Below are experts of layer 6 (counted from 0) of a mixture-of-experts language model. Rows are named up (a neuron's input weights, with its number) and show model dimensions 128-255. Each number is 128 + 24 x the weight over its row's rms, rounded and kept within 0 to 255.
Before each expert's rows: "mostly gets" lists some tokens that are sent to it at least half of the time. This comes from a sample of Wikipedia text that the model never trained on.

# expert 13
mostly gets: "'s", " The", " their", " his", "-", " its"
up6 [133 176 137 114 106 170 198 135 110 113 112 124 147 127 131 175  78 131 118 118  89 159 125 114 110 136 163 130 158 135 102  80 134 129 130 184 119 134 171 126 160  96 114  95 138 151 132  97  77 125 133 135 107 167 136  99 176  93 151 102 113 118  99 131 124 164 110 122 110 143 115  95 169 149  98 153 116 130 149 155 174 150 117 121 142  46  91  98 142 128  72  97 128 125 159  98 125 139 174 125 109 124 139 132 163 138 121 147 127 126 108 127 115 123 131 121 117 144  86 178 178 135 125 150  90  86  88 124]
up7 [115 104 182 114 130 126 171 162 116 128 183 170 150 148  95 120 108 112 139 101 124 135 117 168 131 127 172 127  98 125 121 138  67 130 102 120 104 131 147  91 170 149  98 127  95 113  85 170 129 133 126  95 147 141 150 148 148 115 158 136 104 131 147 151 127 165 122 132 124 111 161  99 134  95 139 142 163 142 126 125 149 110 148 137 151 117 106 142  95 160 159 140 130 121 147 121 145 111 123 120 114 163 132 139 128 161 149 122 107 127 124 117 187 121 121  88 157 119 158 105 101 142 147 133 136 124 138 104]
up8 [132 119 163 151 135 111 118 119  97  79 112  83 130 161 105 124 177  90  94 136 132 120 153 146 117 148 143 111 156 116 101 127 113 141  91 140 147 138 112 137 117 103 142 117 157  96 123 128 137 113 159 134 121  76 191 176 128 143 155 132 157 125 128 142 114 130 149 118 170 114  72 160 167 110 144 103 117 130 125 120 145  73 164  82 154  98 106 164  83 132 141 122 122 123 134 125 112 125 119 147 123 118 142  90 127 121 133 123 155 141 110 176 141 157 185 129 193 123 125 146 106 128 146  94 111 166 172 117]
up9 [115  99 144 122 115 132 143 128 123 145  95 103 141 159 131 148  74 108 127 147 125 130  95 122 143 183 147 128 104 167 101 128 101 168 121 108  99 108 154 132 128 116 153 102 115 149 124 115 174 128 139 107 130 155 142 134 118 111 116  95 133 152 124 114 154 145 133 130 117 137 134 152 143 132 146 113 145 117 116 152 166 106 104 140 142 124  80 112  88  67 149  95 130  94 117 123 126 115 152 103 107 125 120  37 151 112  97 149 117 127 117 123 155 166 108 109 150 135 162 139 119 143 105 134 158 128 111 126]
up10 [110 121 125 154 101 107 102  94 179 137 125 159 147 160 148 121 153 151 126 148 124 157 137 125 143 115 150  94 125 140 125  76 124  91 158 163 127 129 130  89  93 135 132 138 126 153 142  79 107 160 104 159 120 159 170 116 122 145 112 161 109 104  86 127 103 123 122 142 134 150 111 151 106 138 105 143 136 147  96 115 157 124 118 122 121 117 114 164 129 141 126 125 169 122 133  73  75 100 192 142 128 139 145 154 114 141 173  93 113 171 112 105 118 128 118  88 122 117 129 155 151 133 120  78 160 148 167 124]

# expert 0
mostly gets: "s.", "ing.", "es.", "ation.", "\".", "er."
up0 [104 112 127 155 131  94  84 121 118 151  67 158 166  97 147  93 129 129 118 132  77 144 149 173 143 129 138 119 136 105 124 127 152 124 170 181 115 137  90 129 143 147 155 147 134 176 118 130  96 128 141 160 155 125 182 146 135 113 105 111 128  80 162 102 131 140 166 131  86 152 130 164 104 135 141 120  53  99 121  86 171 147 110  96 132  80  99 137 139  82 152 125 108  96 127 146 123 146 117 108 115 147 146 133 125 111  98 114 147 161 116 151 118 162 132 130 123 143 147 131 154 145 140 119 147 113 144 144]
up1 [103 154 141 152 129 153 156 135 144 136  73  84  97 143 129 130 104 142 121 153 110 119 149 120 132 111 149 129 100 135 152 141 115  74 118 154 127 137 129  88 146 141  95 140 156 124 120 155 136 163 134 106 119  85 155 124 131  74 142 125 119 136 130  76 142 153 137 139 154 117 138 109 192 145 194 161 113 122 177 150 141 137  65 143 129 130 127  86 149 108 140 132 165 109 159 115 130 130 167 127  93 135 137 101 151  85 107 166 164 130 115 104 125 158 113 144 136 127 119 126 145 109 178 119 157 126 162 145]
up2 [134 141 102 108 177 126 103 110  95 137 106 154 159  94 136 141 124 115 143 139  98 110 154 136 118 120 175 132 126 128 142 128 117 104  80 148 134 127 161 115 108 112 129 104 150 155 137 131 121 187 152 158 112 134 169 151 154 130 100  79 101 127 134 107 139 159 136 141 110 158 140 162 118 145 125 137 141 110 126 112 130 123 123 124 133 159 134 165 121  70 138 146 141 129 158 113 164 159 138 127 179 121 162  98 138 125 100 157 109 133 100 117 143 180 101 138 141 111 155 131 189 171 130 155 103 110 131 157]
up3 [117 121 116 109 149 148 164 110 119 145 152 112 175 138 126 165 136 119 120 135 121 137 145 155 131 144 152  73 102 133 135 136 127 157 144 153 158 101 107 101 123 129 130 177 162 171 130 123 107 114 165 123 100 109 141 146 129 128 139 138 103 101 142  73 157 121 138 117 114 202  80 113 134 130 108 138 112 127 153 123 128 112  96 122 104 132 111 124 122  90 102 118 161 176 182 124 126 148 134 158 135 153 149 145 129 110 116 151 167 152 102 100 158 127 140  98 123  98 134 137 185 193 152 106 103 122 124 156]
up4 [126  82 150 157 136 112 137 114  73 113 113 112 124 153 134 151 139 129  94 115 110 148 130 131 120 137  71 147 129 115 113 157 105 120 127 100 150 107 155 161  93 140  92 113 108 162 158 134 122 129 145 123 106 144 106 133 191 102 171 133  97 117 147 161  87 127 138 111 128  93 134 134 136 140 165 139 141 131  96 107 116 119 100 166 112 103 130 171 111 124 184 143 146  98 152 126 110 139 137 126 124 119 133 129 147 125 138 151 117 155 102 134 151 168 165  97 151 130 123 214 147 166 122  84 152  86 128 128]

# expert 1
mostly gets: " North", " Tom", " 185", " 187", " Northern", " Kar"
up6 [157 128 205 155 136 123 139 136 120 131 101 148 120 121 143 163 113 141 105 102 133 146 136 138 144 138 128 101 113 114 137 153  83 125 127  99 143 113 163 100  95 153 102 167 146 172 107 116 130 139 155 121 132 101 159 121 143 160 142 130 154 128 124 138 125 133  95 101 125 141 141 159  95 134 157 149 120 158 137 154 138 128 149 132 122 142 115 111 162 157 142 115 147 134 116 117 117 147 101 132 108 115 142 117 139 139 104 128 125  87  94 133 123 142 148 105 142 188 107 201 153 126 121 119 133  96 116  96]
up7 [160 124 103 129 115  95  93 194 145 106 170 100 137 127  90 157  86 158  84 143 126 104 101 150 126 173  95 105 156 157 151 141 119 118 132 133 154 124 138 120 146 115 109 100 140 137 131 124 115 136 167 182 130 131 138 132 136 122 154 107 139 134  99 102 161 140 148  96 125 127 106  70 113 135 111 126 123 115  94 108 123  97 126 151  93 131 167  81 133 106 137  91 173 146 192 111 133 162 113 133 153 108 127 179 127 119 105 154 148 133 104  91 132 107 153 106 122 127 122 148 103 115 116 103  70 131 160 110]
up8 [152 146 175 122  81 126 165 117 141 104 128 131 123 110 108 138 172 122  93  73 159 125 143 135 129 139 123 124 126 125 131 105 110 123 138 127 174 127 114 109 123 160 111 101 109 116 105 117 117 152 142 140 129 159 162 118 156 166 135 156 151  88  87  88 132 130 135  98  99 130 113 133 146 113 154 106 132 123 116 137 168 127 131  95  85 147 101 140 175 169  95  94 129 139 121 116 152 173  82 111 116  73 105 151 167 132  99 134 105 134 118 117  98 118 150 138 164 145 145 124 117 140 130 136 133 168 125 129]
up9 [127 111 139 146 111 160 145 157 132 120 124 106 113  91 150 133 127 146 112 123 147  96 120 122 145 141 114 128 120 116 133 144 167 149 129 129  91  98  92  75 141 133  96 113 152 123 138 159  91 123 130 111 105 122 134 131 132 159 176  93 126 135 134 140 150 146 139  63 147 148 145  72 118 132 146 119 163 103 115 161 130 120 132 121 135 119 145  55 102 139 195  98 149 131 131 126 134 156 128 136 131 161 127  99 136 125 153 156 157 143 119 110 120 128 159 157 136 124 101 152 136 125 128 164 113  93 123 102]
up10 [158 167 109 160 117 154 151 149 111 131 126 113 145 122 127 136 131 138 112 152 140 112 117  78 184 125 108 121 106 155 101 113 134 102  92 139 133  88 149 149 136 120 130  74 111  96 134 113 118 145 111 120 115 127 101  96 154 171 136  99 114 148 124 121 156 129 189 103 155 146 120 125 127 156 110 143 144 197 112 122 147 147 120 136 116  89 102 105 134 141 132 125 183 140 175 110  88 106 108 138 152 101 161 117 161 136  65 139 115 136 121 102 108 134 135 138 121 144 101 116 106 142 149 147  89 120 104 129]

# expert 7
mostly gets: "|", " by:", ":", "″N", "er:", " Country:"
up6 [ 96 117  65 154 125 154 164 141 150 167 123  86 144 142 150 122  77 126 133 161 142 113 125 152 124 134 106 145 157 120 138 146  88 164 153 145 126 126 137 115 164 146 114 109 144 106 136 129 130 161 114  59 140 131 104 141 142 118 155 158 131  90 100 115 164 158 155 138 152 125 159 108 133 114 122 139 124 151 130 120 155 133 128 150 149 119 150 114 133 129  61 148 151 123 161 130 142  92 100 167 115  88  92 138 119 130  72  89 129 126 122 154 177 173 153 104 138 142 118 161 152 147 127 152 114 120 112  74]
up7 [111 137 138 117  87 114 131 110 172 122  60 138 113 126 141 143 115 132 126 128  74 146 175 158 121 102 150 137 133 139  70 107 135 116 122 133 107 160 146 135 162 134 145 127 120 148 148  92 157 139 128 128 116 109 108 128 132 110 138 128 136 107 145 109 112 108 144 124  79 141 139 141 125 129  80 140  98 103 142 153 108 134 110 135 117  89 123 156 142 115 137 148 111  99 121 144 129 105 104 124  80 128 143 119 150 181 118 169  83 177 109 161 151 150 149 107 118 146 114 156 164 150 142 142 145 135 149 168]
up8 [118 128 155 138 135 123 169 107 133 120 113  98 123 165 181 131 111 135 136 159 158 105 135 146 154 111 121 101 197 128 129 143 125 112 130 122 109 126 133 134 112 126 122 141 110 131  79 137  98 115 138 117 130 118 103 113 115 123  99 120 105 129  91 101 154 104 142  78 158 131  92  92 142 111 161 129 137 146 141 132 136 155  97 123  93 153 126 138 140 159  89 108 119 132 176 162 158 167 146 143 191 161 116 157 136 132 108 144 134 138 109  81 127 119 152 184 116 116 130 147 116 161 111 110 130  86  96 146]
up9 [ 86 118 130  98 155 133 151 123 125 168 171 150 123 144 153 120 150 143 135 100 123 162 102  91 117 103 144 121 153 165  90 114 111 115 134  99 124 125 108 114 112  80 106 107 155 114 154 152 150 109 153  59  69 138 122 169 150 148 131 141 156 143 119  86 131  95 141 147 176  83 114 108 128 139 118 130 131 144 120 145 173 116  96 129 170 127 114 145 126 160  85 144 151 160 125 102 100  81 158  90 148 138 112 129 124 126  84 165 120 155 123 153 150 139 123 100 116 146 152 133 110 122 131  94 136 122 121 133]
up10 [119 127  77 144  94 123 156  84 146 107 155 127 113 150 124 140 105 158 109 108 134 121 182 186 170 118 122 123 126 114  87 148 135 124 137 138 141 109 158 125 131 140 130 121 125 150 145 119 148 135 158  99 149 180 136  95  87 136 145 111 121 130  84 109 132 153 130 141 146 144 110 117 101 140 142 125  86 103 113 130 167 141 130 130 176 115 122 108 137 139 149 110 116 111 138 126  81 154 108 132 146 128 150 168 122 167  84 169 115 171 132 131 143  85 116 139 120 118 121 105 194 134 118 119 105 138 109 113]

# expert 15
mostly gets: " director", " president", " General", " Council", " President", " Director"
up0 [118 149 118 111 138  96 120 155 136 145 147 164 138 140 155 104 136 167 120 113 104 146 171 125 113 144 151 128 141 133 151  81 136  96 106 173 128 183 125 126 137 126 132 128 104 145 113  95 153 125 109 149 137 102 139 104 122  72 141 143 129 104 136  73 130 137 136 147 114  80 166 110 125 100 156 152 138 110 129 108 133 107 120 123 163  98 121 136 142 130 115 152 128  83 131 134 113 136 182 113 114 115 108 147 141  62 107 139 182 180  98 152 174 113 148  90 161 132 125 136 116 129 121 138 133 114 129 133]
up1 [108 110 133  83 175 148 140 117 130 121 153 100 150 111 169 139 181 166 134 115 114  96 102 138 160 121 137 102 148 176 138 114 101 121  93 141 135 126 129 133  82 152 116  71 113 142 128 126  97 105 136 100 112 106 146 133 183 125 180 124 124 133 137 148 142 140 118 100 139 112 131 110 126 142 143 151 156 105  99 106 151 142 140 147 143 105 164 121 145 143 124 133 134 142 114 119  68 161 101 145 100 125 127 116 147 140 144 146 117 151 128  79 136 121 171  99 124 147 104 147 171 177 131 131 148  63 113 114]
up2 [132 114 129 114 135 155 174  97 132 167 110 125 123 160 114 142 131 141 149 137  81  86 150 153 139 152 133 118 124 131 114 124 133 105 108 123 100 119 126  77 144 143  87  99 130 160 156 138 124 108 135 123 112 164 113 128 121 140 109 122 125 144 158 127 116 127 111 125 139 114  35 143 126 126 132 120 146 155 119  93 197 119 140 157 109  93 117 125  87 108 149 146 124 103 126 101 142 152 133 170 112 153 155 110 121 123 102 169 171 160 128 117 182 101  92 129 154 130 152  98 142 133 118 125 145 133 114 125]
up3 [126 131 120 142 110 153 139 175  61 152 130 126 119 105  89 119 108 133 132 132  84  97 131 134 155 119 181  83 161 177 169 145 137 122 118 170 130 122 110  82 149 136 163 124 107 169 150 106 124 167 117 135  88 163 130 134 142 155 134 139  98 113 134 140 120 160 100 118 158 187 134 120 129 128 168 148 123 106 137 113 157 100 122 139 102 133 137  95 103  79 118 124 141 125 139  92 149 104 106 175 109 125 119 117 118 125  95 119 110 120 128 174 133 140  86  93  95 103 175 134 127 145 141 133 116 135 120 154]
up4 [112 141 120  85 163 119 127 127  81 124 133 134 132 109 149 115  80 102 142 124 133 117 151 142 158  93 152 114  97 129 137  96 161 104  98 150 157 111 116 138 140 167 177 165 149  93 115 143 107 121 135 158 101 105 101  95 137  97 159 114 107  97 121  81 117 119 108 111 103 113 113 132 128 119 167 154 141 143 148  92 131  96 123 117 147 127 173 130 154 117 129 196 134 115  89 140 117 149 118 222 160  94 133  92 168  92 126 108 109 101 118 134 134 183 164 109 115 134 107 186 111 140 149 145 137 117 127 109]

# expert 5
mostly gets: "zz", "SA", "ö", "EC", "š", "NG"
up0 [ 91 146 110  80 149  80 157 112 160 111 127 143  95 168 148 166 150  77 147 153  89 133 134  98 126 179 107 133 175 109 130 120 132 185 151 127 119  88 182 123 105 148 161 119 123 108 122 136 118 148 145 120 108 129 144 103 142 138 119  79 121 121 128 112 124 164 156  91 125 139  94 153 124 143 138 120  65 143 120 127 138 125 141 168 106 170 110 148 187 136 143  77 140 116 135 159 135 107 127 137 107 104 148 143  81 136 148 102 124 114 135 123  91 111 113 128 123 148 128 208 141 150 119 159 132 132 124 145]
up1 [136  91 133 132 100 164 154 141 119 106 120 104 118 157  98 152  94 148 149  97 145 117 110 109 152  88 136 130 124 140 126 129 160 119 140 159 143 131  73 134 120 128 164 146 153 102 116 123 146 166  96 122  91  94 143 111 117  98 130 151 104 101 132 147 187 169 154 105 162  98 129 132 126  91 108 135 140  93 136 138 131 111 146 126 143 126 131 120 142 169  89 109 156 143 155 119 107 144 103 129 151 124  96 149  87 125 117 123 156 165  96 110 109 178 127  98 104 124  96 190 144 147 151 111  99 152 166 126]
up2 [132 153 158 119 112 157 164 139 144 192 116  70 182  87 153  72 105 146 124 101  92 109 112 145 143 122 132 133 113 149 135 114 124 148 127 190 141 138 185 111 135 147 115  84 164 122 130 120 119 147 139 113  96 134 104 124 139 106  86  95 111 123 146 118 159 121 108 123 132 131 124 116 150 103 133  90 119 103 159 128 132 139 136 124 170 123 143  96 126 120 171 154 138 122 110  81  96  93 130 186 164 107 146 137 117 105 118 122 181 132 120 141 151 118 129  92 144 151  98 148 125  91 112 106 155 177 115 148]
up3 [109  69 150 120 144 100 132 122 157  87 144 163 180 140 109 186 116 116 177 102 180 151 110 116 161 155 133 148 127  93 131 138 124 123 133 160 144 114 162 166 102 122 143 140 147 122 122 125 179 131 155 122 118 146 141 161 134 127 148  89 129  99 115 156 143 109  86  95 157 110  87 113 115  89 126 150 150 115 104 158 115 114  75  94 120  91 122 123 156  96 112  83 162 119 129 153 135 137 117 122 135 102 123 149 102 129 132 148 139 151 115 164 118 108  91  90 136 119  84 139 120 152  96 132  82 125 118 140]
up4 [110 104 142 131 168 137 148 134 119 130 111 128 114 144 129 101 129 124 163 179 107 159 132 139 152  87 145 131 143 124 140 158 119 138 143 112 163  88 135 160 138  74 151 113 106 146 100 134 105 109 172 130 119 104 156 120 123 126 121 160 152 107 100 122 136 145  92 108 155 105 111 132 120 156 104 156 103  97 120  95 146 111 177 140 109  83 111 119 150 118 120 122 168 101 145 141  86 100 120 140 147 171 159  85 160 149 101 142 130 127 103 125 114 169 136 164 155 122 104 139 119 110 118 131 104 148 133 100]

# expert 3
mostly gets: "ed", "ated", "ing", "ation", "ling", "anding"
up0 [136 139 121 113 102  94  88 109  97 117 123 103 124 138 116 121 159 178 116 128 107 129 150 133 146 160 193  90  96 145  92 112 112 120 169 139 126  69 152 150 114 117 136 104 146 112  89 148 151  97 126 133 129 128 153 147 134 119 123 125 128 142 147 138 131 104 145 126 154 132 113 130 186  99 140 125  93 122 150 129 174 122  79 107 106 111 168  99 121 112 117 123 121 137 147 134 112 139 108 142 143 124 184 127 129 124 138 120 120 125 114 141  94 135 115 155  76 125 117 186 132 139 171 163  88 156 163 121]
up1 [108 152 166 107 100 134 138 112 138 146 121 110 103 159 157 139 173  93  68 164 131 116 131 170 142 126 138 120 144 100 102 135  64 129 138  99 113  91 152 137 160  99 115 113 113 124 144 126 160 133 139 141 144 128 159 145 163 158 106 129 159 145 104  97 138 172 169 115 116 113 141 150 106 113 130 109 107 122 123 107 171  96 108 141 115 173 122 145 120 144 133 141 124 166 125 134 161  94 148 173 145 140 106 153 173 180 125 143 117 116 103 152 136 134 112 101 155 130  91 175 115 156 122 108 134  87 139 138]
up2 [109 130 119 115 115 177 158 127 122 110 140 106 102 107 143 138 142 164 144 147 107 117 134  80 129 122 140 135 119 147 108  80 143 108 157 178 122 111 118 130 170 158 125 114 137 158 138 149 102 152 175 153 121 138 195 146 148 116 141 167 134  95  95  82 123 100 155 107 121 134 109 146 112  98 128 134 119 153 135  99 158  95 109 130 145 136 122 122 148 150 149 143 123 114  95 143 134 145 125 111 150  93 115  75 153 107 115 142 170 173 111  99 132 119 118 101 147 176 130 131 125 124 124 108  92  93 104 136]
up3 [132 145 161 123  94  92 163 116 145 102 164 129 145 162 161 138  86 106 167 160  95 130  86 114 131 114 160 117 133 138 134 131 136 105 136 152 107 138  95 130 143 138 128 127 157 102  90  72 147 134 136 101 116 168  99 143 167 134 161 152 127 132 166 151 118 165 114 116 131 124 142 104 121  95 162 124 118 153 145 126 164 101 135 123 108  87 140 153 128 149 114 107 156 129 132 138 130  75 111 134 110  70 136 163 147 126  50 128 138 155 114 155 126 143  76 116 109 143 134 125 148 161 100  79 129  89 176 135]
up4 [137 121 145 150 161 108 156 124 121 155 113 152 142 112 127 118 162 153 157  89 130 106 119 132 140 133  84  92 125  99 148  66 125 185 131 146 127 154 146 152 112 133  86  97 151 116 133  98 169 188 157 113 113  78 171 104 154 135 139  81 143 131 114 141 138 118 114 140 127 154 155 149 138 113 135 172 135 134 132 115 116 121 121 152 150  73 134  98 152  95 112 163 125 128 101 142 112 100 149 117 107 102 145 142 144  49 115 146 125 106 138 135 177 116 152 117 159 130 141 154 168 141 129 100 112 138  84  84]

# expert 12
mostly gets: " Total", " %", " —N/a", "%", "–2", ".0"
up6 [ 85 137 154 136 123 141 160  95 129 147 159 147 112 129 212 132 114 127 136 162 106 154 100  98 184 144 107 108 122 122 120 126 122  90 126 116 120  99 102 169 162 142 182 148 114 118 132  98 135 142 145 137 119 149 148 125 119 134 100 119 133 131 165 159 112 154 174  75 131 118 105 168 138 107 151 141 150  82  99  99 170 126 141  92 114 135 166 147 154 107 132 146 143 152  99 113 104 169 156 136 155 151 121 130 138 116  98 123 121 127 134 128 110 148 101 133 146 131 148 153 138 129 120 112 115 115 169 122]
up7 [137  92 153 139 138 144 113 161 155 131  86 139 145 163 110 158  91 161 150 141 125 132 136 120 146 158 146  93 140 108  96 138 159 139 102 108  63  89 113 101  98 128 176 143  83 135 121 144 141 134 116  80 156 103  82 120 146 118 122 138 139  73 119  93 141 103 113 118 138 139 141 122 104 126 152 105 107 109 126  99 142 133 128 134 145 115 150  94 132 111 117 124 133 104 145 140 145 130 146 145 114 101 139 160 122  67 154 134 158 147 146 148 129 180 115 134 120 179 168 123 157 143  95 134 163 115 116 123]
up8 [ 62  94 120 129 151 165 154 162 104 126 123 117 153 151 135 104 146 124 140 132  65 149 153 130 157 170 109 138 148  93 127 123 135 114 154 165 129 132  98  99 110 117 129 111 100 173 110 132 116 134 145 112 118 118 150 115 166  97 108 152 154 107 152  73 150 112 111 132 145  93 106 136 134 148 139 124 110 127 130 174 155  94 124 139 138 136 105 145 121 121 107  96 148 103 119 100 103 132 145 168  86 132 111 133  98 107  89 161 114 148 111 139 140 133 123 121  78 108 164 164 101 101 138 143 138 129 125 153]
up9 [134  69 157  74 130 135 134 135 110  99 127 143 171 139 141 176 144 121  89 140 135 141 130 131 135 139 111 116 121 136 132 159 117 144 135 123 122  94 156 145 158 125 215 120 101 149  93 164 143 117 153 159 120 151 180 126 148  93 144 125 159  97 118  80 131 125 144 120  93 168 107 148 139 157 146 142 116 110 153 119 149 133 138 128 140 121 165 151 166 128 122 141 118  91 148 129 144 115 144 191 157 146 145 130 128 141 134 118 150 115 122 154  97 115  81 106 158 157 112 174 141 140 160 150 101 129  90 102]
up10 [110 146 120 125 171  94 106 143 123 131 146 149 125 122 131 162 138 166 209 167 119 156 129 116 117 120 129 121 116 140 102 115 111 127  94 128 116 105 151 120 119 116 139 115 139 190 115 103 124 149 101 138  87 123 170 106 105 103 176 121 127 126  83 119  94  92 126 114 159 117 128 110 183 124 141 144  92 125  96 110 121 138 113 126 127 104 155 130 137 134 164 169 132 111 112 119 105 126 130 167 143 101 150 143  96  92 110 172 160 102 116 104 146 140 132 139 105 129 116 186 113 150  65 143 147  87 114 106]

# expert 14
mostly gets: " and", " with", " by", " of", " from", " after"
up0 [ 98 115 101 126 106 131 172  93 146 144  77 132 141 166 119 103 159 140  99 101 107 112 153 166  99 145 134 134 110 116 150 128 126 140 145 170 109 124 121 146 133 157 100 129  96 159 110 134  89  90 129 124 104 135 138 105 152 133  87 160 138 111 131 132 157 125 119 111  86 107 103 133 125 124 126 112 117 145  54 121 123 128 117 107 140 168 162 116 121 116 139 148 154 109 133 139 145 132 140 153 161 103 184 159 128 121 159 122 126 138 105 103 117 130 116 147 111 132 182 137 119 146 124 156 120 128 131 110]
up1 [132 145 138 123 147 114 117 139 115 123 127 121 145 149 140 142 126 132 161 120  53 168 132  97 113 135 137 127 134 137  81 152 134 127 100 148 124 119 136 139 135 128 113 163 137 142 126 139 138 133 128 138 141 118  98 131 116 118  89  62 138 147 123 129 112 102 146  92 162 109 137 140 110  99 120 117  86 125 107 130 157 161 164 134 134 146 144 107 124 143 103 140 117 102 173 142 127 164 165 135 150 108  99 129 121 112 140 139 162 100 132 107 138 107 114 103 125 147 151 128 128 156 114 151  60 136 134 106]
up2 [129 130  84 116 109 144 165 147  95 152 154 132 115 120 120 113 116 151 129 153 119 143 126 174  90 131 102 112 147 154 134  88 143 118 148 129 165 118 149 160 135 113 155 131 123 147 123 111 110 154 138 141 108 143  80 123 135 110 154 116 112 131 150 120 148 176 155 112 148 123 100 146  98 113 109 107 165 133 120 136  94 150 114 100 104  87 149  83 138 159 109 141 107 136 114 105 139 188 157 116 132 110 134 151 133 139 108 107 182 112 126 162 100 161 124 164 106 136 113 120 121 103 115 135 148  90 165 103]
up3 [160 149 132 153 127 162 104 141 152  95  91 145 141 153 165 189 109 131 147 123 141 138 111 129 162 139 161 110 160 149 153 145 132 143 107 120 102 138 126 130  90  96 167 120 116 172 104 196 112  90 121 136 126 133 110 149 124  76 141  87 100 143  80 132 154 183 112 104 105 109 122  98 143  99 163 144 100 152 108 154 147 139 144 126 129 122 115  96 112 147 171  91 112 143 161 130 144 135 137 109 136 192 138 145 126 131 130 133 108 111 103 104 126 115 154 126 117 131 173 136 158 108 139 158 103  94 101 162]
up4 [110 104 159  92 143 124 118  90 141 127 106 124 161 108  98 144 124 135 139 124 110  67 144 159 138 131 159 150 124 127 113 106 117  66 123 145 120 132 160 147 120 142  86 136 113 181 134 136 132 172 137  96 102 100 160 132 112  87  95 117 169 133 111  95 135 156  75 126 144 140 119 145 143 152 170 134 149 116 159 114 144 159 143 115 102 121 165 162  97  96 120 112 148 121 105 146 129 125  84 110 183 125 186 139 108  77 149 162 122  95 110 125 144 153 125 121 144 151  92 149 104 153 166 148 202  98  99 115]